Experts of a small language model: 29.2M parameters.
Below are experts of layer 7 (counted from 0) of a mixture-of-experts language model. Rows are named router (the router's row for the expert), gate (a neuron's input weights, with its number), up (a neuron's input weights, with its number), down (a neuron's output weights, with its number) and show model dimensions 128-191. Each number is 128 + 24 x the weight over its row's rms, rounded and kept within 0 to 255. Numbers have three digits each.
After each expert's rows: a language model's description of what the expert responds to. This comes from a sample of Wikipedia text that the model never trained on.

# expert 30
router:110134121137094163152120119104118112150109134154132078139124126145097114119099102134144142143145112117118110120144122142117123136138121154112061133144149149119117225117134137127118098124134115
gate0:129131137153079082142097102122143126129107119109206094090121154133119130108151113132126142122095120116116091138078137128161127141157110093142145145147133084146197148125116142127101149167128138
up0:104117136120064144102162094141119115112142167146071153158151145110102164131111138131136141158125101147086137091157080145139139126139138177148116097133169128162109066127117109120130144129101140
down0:126156079155105137090117144146137122137172137158131132108128202083159096136147134149104129128133117146136164183103070122128206070130128106088164133134123154108144110105074115094156142119154122
gate1:112158102128119165172112119113122133159093143150173129139126128107121102103101112138096168114124125121146123123101155131146108116155124164130117113118119112077131143095145155125125160114130097
up1:113121149117119137113105106093125172117087138109178117149118132117118087090139095153122145153112155161117075160108122148140139083090133135118115129145136111109168175137122126093178136131122104
down1:122204157117141119133110183108112164145091087126134134148132145137145110116119105142110116094101104137102090142116156110149157149121153179170103112131120118134140135149175120154162126135091162
gate2:132132128128121145081102151109117191157069172132124132132100131132094115114119139131117128150112117129133120120147116108124130138119146169127134161121100138123147150149077103111161135125129140
up2:134155169163122143091141101157089163130114162110138127108110153141134088116195104148123149125120132079137117118128118131137109131136089136155107137151109177115142135120130134080131139102135076
down2:144132136137151096146150139120154126132141143144122138154150101120158138105088165075074084087175130094111159110126200114100106128157126164123180079135107140127127116141123128110129135139118141
gate3:116123131146137150093113120148110114136101111102154105125135107139078077154129138108105089162101161106117105153128129127145083119103110118179156128141113147147115142121126143129136124162099119
up3:164167132150126127101093093118168135144087107125099154143099121106157154158132154136132120183113108096147102118097116115117132152131068081104115130111107127147126113104105068127144132147123129
down3:157168159122127110138120148137162123110148109131153127118109103117152122120161165133162117138115150129086160121148137133185092147105114156153120123142149115115119135068132109108140125126149167
gate4:151139106100113125150160129135150123139117142168125093157147114143137126130102104120163108098145079153136100140128074149149094148128132139147140124104113111122134115106151155149093121122158133
up4:154142115119155107155124110124163142149190123094100102089135119093131129138151144120144131080111165146153144130131144115107139117116123120098089114128137108123149114128124087122104088109119108
down4:116161121106135090139124165149140151106106118153095130110129140162148130131087115121092174120097142125106142110092180130131149119104171089103147153124117120167130180114128168149082161158138104
What it handles: Mid-word inner fragments. Short inner or closing word pieces without a trailing space, often in rare names, before punctuation: derel-ic-t, Bab-yl-on, so-on, Vo-ice.

# expert 41
router:118119118136078079151111111106110113144114150117118167146118126142065122150158174150151140133141107124108110117144122142121121151143127128106154133164138126121123159123133125136124159113140112
gate0:104106130131105090135127145121112135111134148112158119153106130148102116116118108122153155140165136143102127130092107105087072131108130139123153114145115088113129143145153101105125119130097116
up0:114126126152124117166139137132118100111127123109099106138146137108119142121108118148135109105095112147074118159139106125157074129157136132175144099147142088162101122130146162151132129115130148
down0:131117114135131168121147106111140129159098142124102121119110159143145146129077138082128097095144121080105128148155089106120143175143127132128091137123109142115149104112134103060121119107119115
gate1:112083118122146163104159153124123130139114161157130108120150125098127141150150146111097156168096106151118118092088155123113134151140135151111118134098091143108139122147149134125126194163145124
up1:091144106092153135129081111112136143109084165115153164150126115109100125136165147124108116094107092112183124151113131122122124163117116120124114149177190159159144140127119132143127127125077096
down1:131125140098095121092118109140090103106136129156107202079104100142099132109142122136129127103130107119083088107105128117118125175121092135145134122132098131115058144127162123142103168109104146
gate2:086177148168092130156111104098086116126136136142113181109052184128149127160106143118120167075150119127147110181154104148141104125120161101147137092120120138139123122128098112159105133126136111
up2:151100092140090129166132122117139083118108139116121135106111134145122106133145144181095115150147112139143110110121131145117150134072175134151098139122106109149155184113105175130165092161156146
down2:117110135107124114162146140148142179137091099115142093180152086110135117163121170119158135125140107120117153139156125103194152125143139136075120123150136138112157167124107139155143061152100098
gate3:114125143140103065130120149134112111140127178165113127125130114108152134111170144154129145121169133162129150167105180122115166148091142101144175134123110067120107158094142090125143145123141102
up3:123133117113154116096151150136121123095092151124143141146138157124126139151115100125109125142117157155121143106158134151173166142112170131134139162127132154125093121100107159133154090110118111
down3:123132143149115144090221145097109133079139109138107135137093100132151127105123093111077109143146139114104144154163104116126114128127131108100112110123123093098092134143141121182102138131101118
gate4:106114107104111118110128127094169137106110099115158149164194117110119143137140137137144165141139133121114108109136151110102104187087089161121093120140134135103115155112121111121124124121131146
up4:132142152117114112130139149174086106142097189145122132162116112120124125126120163074117108129083131136133133122156131167121107107162137129082083134151121143132117146119114124127146110104091123
down4:112169057167117149161161118128130141148097129100112126112160140121164107095100179070111106105103153131120135126101129119130121167114167138150093102095131129103132093144119126107150127100170131
What it handles: Headings and list structure. Section heading markup, infobox field labels, list dashes and the, as in ==Chart performance==, Country:, Species, may refer to.

# expert 39
router:113109129131222136106122122116107125137123144156107043136217134149078110086126195116144146127135111110124116122138128152121111142146155092125129144089158160128115088108145138141092146128125121
gate0:091097140126139111148152093132122111092138134156100099139137132092116074142113110110138115091147127150148146092163138158142128136114116142169129135128165141098094123100121189156082122144077129
up0:116145131186102122130177158098113145165131148169095093107116143117131122106130157129129146165129144134129145095124097116129116144158128158130176110171118147077156208075134146151169147108108133
down0:097136149147112140158139086104118106098112147146130118087133114128118140091120127092152120100107115156100172075140137120119116168117183142122131133142149157121114111099067143108184125126110133
gate1:107144124140129128191171155158136145167102076109114088152128151178108105099164105123124136156126126077117095134132150128140119142155119130126104165108109127105123142123120106154117137132142119
up1:103123096083127107080109146113131122155127152161170179186089084153113129130097152144125142148098177159108161106127150167110099116151141149134153147124139124145101110166101100155171101131136165
down1:148131146139088159160134133126120173128109164120137155117111162143121129141098154121147119084131089155125075122132102117159147115143149118196109133121139132144091151140125118127131116140062146
gate2:084109129134148134138053145152107145147145112105134154098158163123126121120138124090149161156138128120084089137112162153131160121163097111134093081140127137116124130104126129077092115148107125
up2:156151114089147137109104119121091131131112119132128142131210162108125136149097142132131137177124151126145104135137126135172095114154129126064096162153124132103099119140131132127119086110118110
down2:183178137084113121084143146119103100130177073142120159156119116162126120114075146130133145116091146081134106148113107104113154132112105121130143114117107118143132118147186122136103128139100142
gate3:105114119129157114094141147143131137121148129098130115156115114144103092125126157121095120120152094161117116140152094160115117093143133158145119135111168157116129167077164128105114157115144127
up3:141146136146116107122121102164179157136123119096124126062158175132112156143111142174113137107111141146121085093118163136124086118110127089119090153152171136131083144143109124127173163119118109
down3:135124126131151132139098135158131095133144112129142129122135086104085154134106195119089127097155118132098110141087126140110143145098082137135086115146116100162098104104127159123116133152156118
gate4:097133136154123151100110155120092151069120151131180105109134154168103147133141146151162158127153100130128087149124113128122096121161125128185128111084114138154104134133098106145149167152124153
up4:127136122146102132159140135165102119164106134142091112156129118142123085112108172128126122114120118128145128107124137139119149195117155157129114130133139132131145148112136154147061150102135157
down4:133126136088124135156133149131105110141064143195149125125089148095113161132146124128148132140115136164131119122152105136128112129133137127175181122106116124133078094123148127083141106156095134
What it handles: Word-final suffixes. Later syllables and suffixes completing words and names, such as -per, -tion, -ence, -ine, -ing (Cam'per'down, helicop'ter', cem'eter'ies).

# expert 22
router:110115113133142105153116121122118117143124140127113173136089115144158114092084141125146134137146122112116116110142109141110116145136149089117144135142137092124116191112132161148112103122141119
gate0:123128155148092093138129110141149162162107101064124107163140126165140109121150128077134145109129108151119113113102148082112139136118145110087150108160089147114143137127138166162088129092154105
up0:109111128133090129116137099143146116125105110068109148092128097101166103145119166129120138107100102141093133107095130122107176139155163149096108118114121118128193131114150102127098114107074175
down0:112101125100182151137103106161104166123127109097107134109121085130122166131105129071140095142160100155150164146132130188142085111146120129140157086132105109167116117135109138141138148123104118
gate1:116097136091152159141165146131169106133118149107072170133150126120077153133135174087131139179147143101129115105124116147110140145185129107152097149158137112204119151144117103160136132122136132
up1:124146094149156106118111138111123103100105123089125109132131101113105085134129134076123127150131143131094129147093132098125108175137098128126097144161153114150073129114124115099146184121115105
down1:135101149121135087095080112117146110108118142092112153152181183140117083113103130115133158140099119171124154143099144107155170145141111074159126138094102178160143121074130154118153122137086125
gate2:106125139087090123140148132150153096109143134104082159099117090106121095095139129131117159108146133100154095145115173126111119116103129088139162107107123127092111072114104115121108113164139137
up2:121140084142129169136080125134101145136142145129143124106152138127143097167146128119127126122124129148092175096131131151124097141163174132120138133120129203148156102130104144116105148130147177
down2:154134134092159116156110149111103144092112130147130136154160139133114114125100151136152112097142118092146128152112103141118087148169093132120137115077117149121107129134101165157066112095173100
gate3:108147120134145091134150151089130102123095155157153110104127110133162133096081131154127142119130124111113143129114108158121135115133128117088089117089145133131080176131121066181131131106119108
up3:095132151127117128130153174150146180110169143147170092098146165118131118097125115126075146131133104104079121091144150147104149132146159141129133126064091124110161157123150123144075119147137137
down3:122094127141166102126169111145113047152117166149158106057124123123121166173136095130155140122153116163110117144102098127098123085151117162164157106147118160122113167104155127127157148140103139
gate4:136130122130153138113118105130124090121146114154113110128145129188110158114125176166153103128099155096135108177114125125130098136124149126124130089117105143164119157102086104145132153107172104
up4:148137140098115135129108137131071096116133089112136131129117117107107162137146119119115145076144138133102155118110135150143154111120168150119178101139165131135082125092134135134079156122128106
down4:164153124122130146118164144121096082120120170098166101136135140136137149155087129137118137110136100156160124136072126135129110147150146156167147135140118121135102106103136130148153126107142162
What it handles: Articles and determiners. Articles and determiners before a noun phrase (the, a, an, its, their, The), plus name particles like de, La, and adjectives like military, Royal.

# expert 44
router:123131117134078049108107110108124107147122148116111149135107092133081117148129190145142144141147114124120108112147108131108111133145131102122100146164152098122125101110139121141109140116139123
gate0:137132103174097139177122153150090076163165139112142102116116150120179109159090122121136104140129138160140170122109061109092092131112127121175143148174155119141108123118115094147145120120119148
up0:155150145139127121095138145081123177105117161138120090153133114124147093167113100156122106148117163125129098144173113117084090124153162113148104091130127143114121151155133109122159128141188161
down0:093132131142112088145125155151172111160100168118121125159106077110127133154099127115101102101110118108136156105097128129116178144150105175141140129111179148121179100140092124174159099142141107
gate1:140117133092117112121132116140161140142142157113113072117149132108104134157109155119096134115125129148158100143192145097094135180125119120168113164090093163102171119161113104116127134150168113
up1:121159142149134152121114126092173141170156129133084120135149102091157111157093088108051114106127104124157110122155096079120112136140087124124103118094126128150150100144127119134096141129151154
down1:109145157133154107142106078133136054127102113145128110147141130133102101116120114137121158135107127130128121098125141133124073136131166147155141167101171133178174120137089129130136151172143125
gate2:125152100114181118115141171144138109139142160158113104133146116147149129146116112099098172137132157152133059154143165121139153130105153076122131182130144137181119141088098150141110091157139130
up2:091146126158074106136107117094147128110101105146163099139149087141214112148123132094137117118156143144079126125134120081100094159136104125124140132107078142115168136121149120100133153153093137
down2:139119137113177120167133132133128145115133137143126142150114105113119128144127152127112153087101139123095150124164102118167116134093053143133128176101132113126128064128088075137117159131145148
gate3:144187124115104125118167103130136092122107082145169148117113129136131136109115102142166150114128139124142126120176164159053130148103129100177154097150157154132119092109106125114128144111058112
up3:135107112103141115174151120109139100132157093083140124140121157138157105151090157133156155132116096113125127126153137119116161079151120139150120152104131084134117095110124116137165144135092143
down3:165116116148132090098138083160086128085126134136146172096119091117108120110126108155127190129155135133141129138139152142144138071112119171092099136143071131147135135149144170137124116124080146
gate4:142103114096126116137108095130124137173146103113129135125114134143137198135137099159116128110123124174133111129161140100122109118127126112109110120145127154090139139177130104107109150116110068
up4:122175112112106129164123102133105164121169135139083155094130157072164162123105114111135134129143087139117065151137143144138137173116143084131149127117116168156132114155111153097135104166138106
down4:110077089090167134116105139111130107129128082109131133120115117157119095125115104107143123151124102137145164085139148105142084172156156149073133129135129099143157134156113117170104102133132131
What it handles: Determiners before noun phrases. Articles, determiners and pronouns starting noun phrases, such as the, a, his, one, this, plus Metacritic and year starts.

# expert 3
router:115123101137075114140109116120119111150131134155127143150108135151117104062145117139145154149138112120111107112138117143106114135145094123119140145171151139119106109108134165140109133104136113
gate0:133079113141089115145134130085116093121146141149154166116117169171069133162149116136103139167157099132123128099156133124154133139143129125121146111111118158097158092128167125161114144091114149
up0:077127159126061087106111184126157085128098108118164164151137137184141111133128130132145123188128140088121104159126140120141173161099140133167119118156120098118135153099142133166153143123079152
down0:132163152073151118112143178116117123134168133130116085126086105156157159125144120131144145127115155109157083148102106130099133179112116105113165131135155129095153128125111086099171143097139108
gate1:099122095120104115140098162101142148168118186124191159146133119126112125151151125153136150118147102147161136095114127110118128112125160125129133113089067123075135128173117160136143106114171126
up1:121093109117062161110097172087084102141129101113126068152138055124100131133116142152116124161151107127154151111136100142085118179116120137139146117116099113118157146153163092118127095143147136
down1:117155136157130141134129083163126144121114152109114148151094154105109163122142110150104143173155146125116110151112123144094090159133155118119133158141091132112156088134167138136116126084130122
gate2:103180131112102112100095069135157102108159152156108135127104187131110120115121132136124118152116143109136135133141105128118158154112117138130135136129138154162119100094131141126116094132112117
up2:103151142112098111168088145094113148105141176184108085117124122096167119097117121090117189080118141144146110141140115067145155157091112099145105121125144103140131148134128091135136140101100128
down2:136161108152079171106173102113120117122157126167114147130200126122118114104133149073138122149128114137136169118161147126112101157140098131168092173122129156186141123120107126133087111140191153
gate3:124117129123056125090110134133119138158120134148098180139149098121114109171119110123128124114132120106109111089119140123097151144111153088157103158162129141114144125121166126127125130123128164
up3:147089156118117112151160096152116124092124125130099128122128092136117132139156175128121209110093136152143125127093126167183156092111145119108134090122183109144105102148144098151101131128119127
down3:109135139114136141147122143154139132093134125157143157123096085160138137089146168134126108126117106145132131153134148126098163146130130114162099149151138145085137196156141173137109120095138138
gate4:125136141115111126171127158114106108136145094142185093160158124113159137106118143143144173158098120119121111133140108125121145146132127094116131110122092151123132112098158178115110119092152075
up4:125125123156107132163145139153151102117118097117090158139104147129134098135139125098111175141098144135079148083152102172150145136134118136121177142157077160104079145127173184091097151144091150
down4:127113128104114133104140160129169128116147137141183116129130114133162102154094094148132126102109152111107114102107136139104142159115116150095133157128103139135165169116138153103126124109140157
What it handles: Name-start capitals and born. First pieces of proper names and capitalized words (Kar, Th, Black), plus born in footballer bios, the, a, and section ==.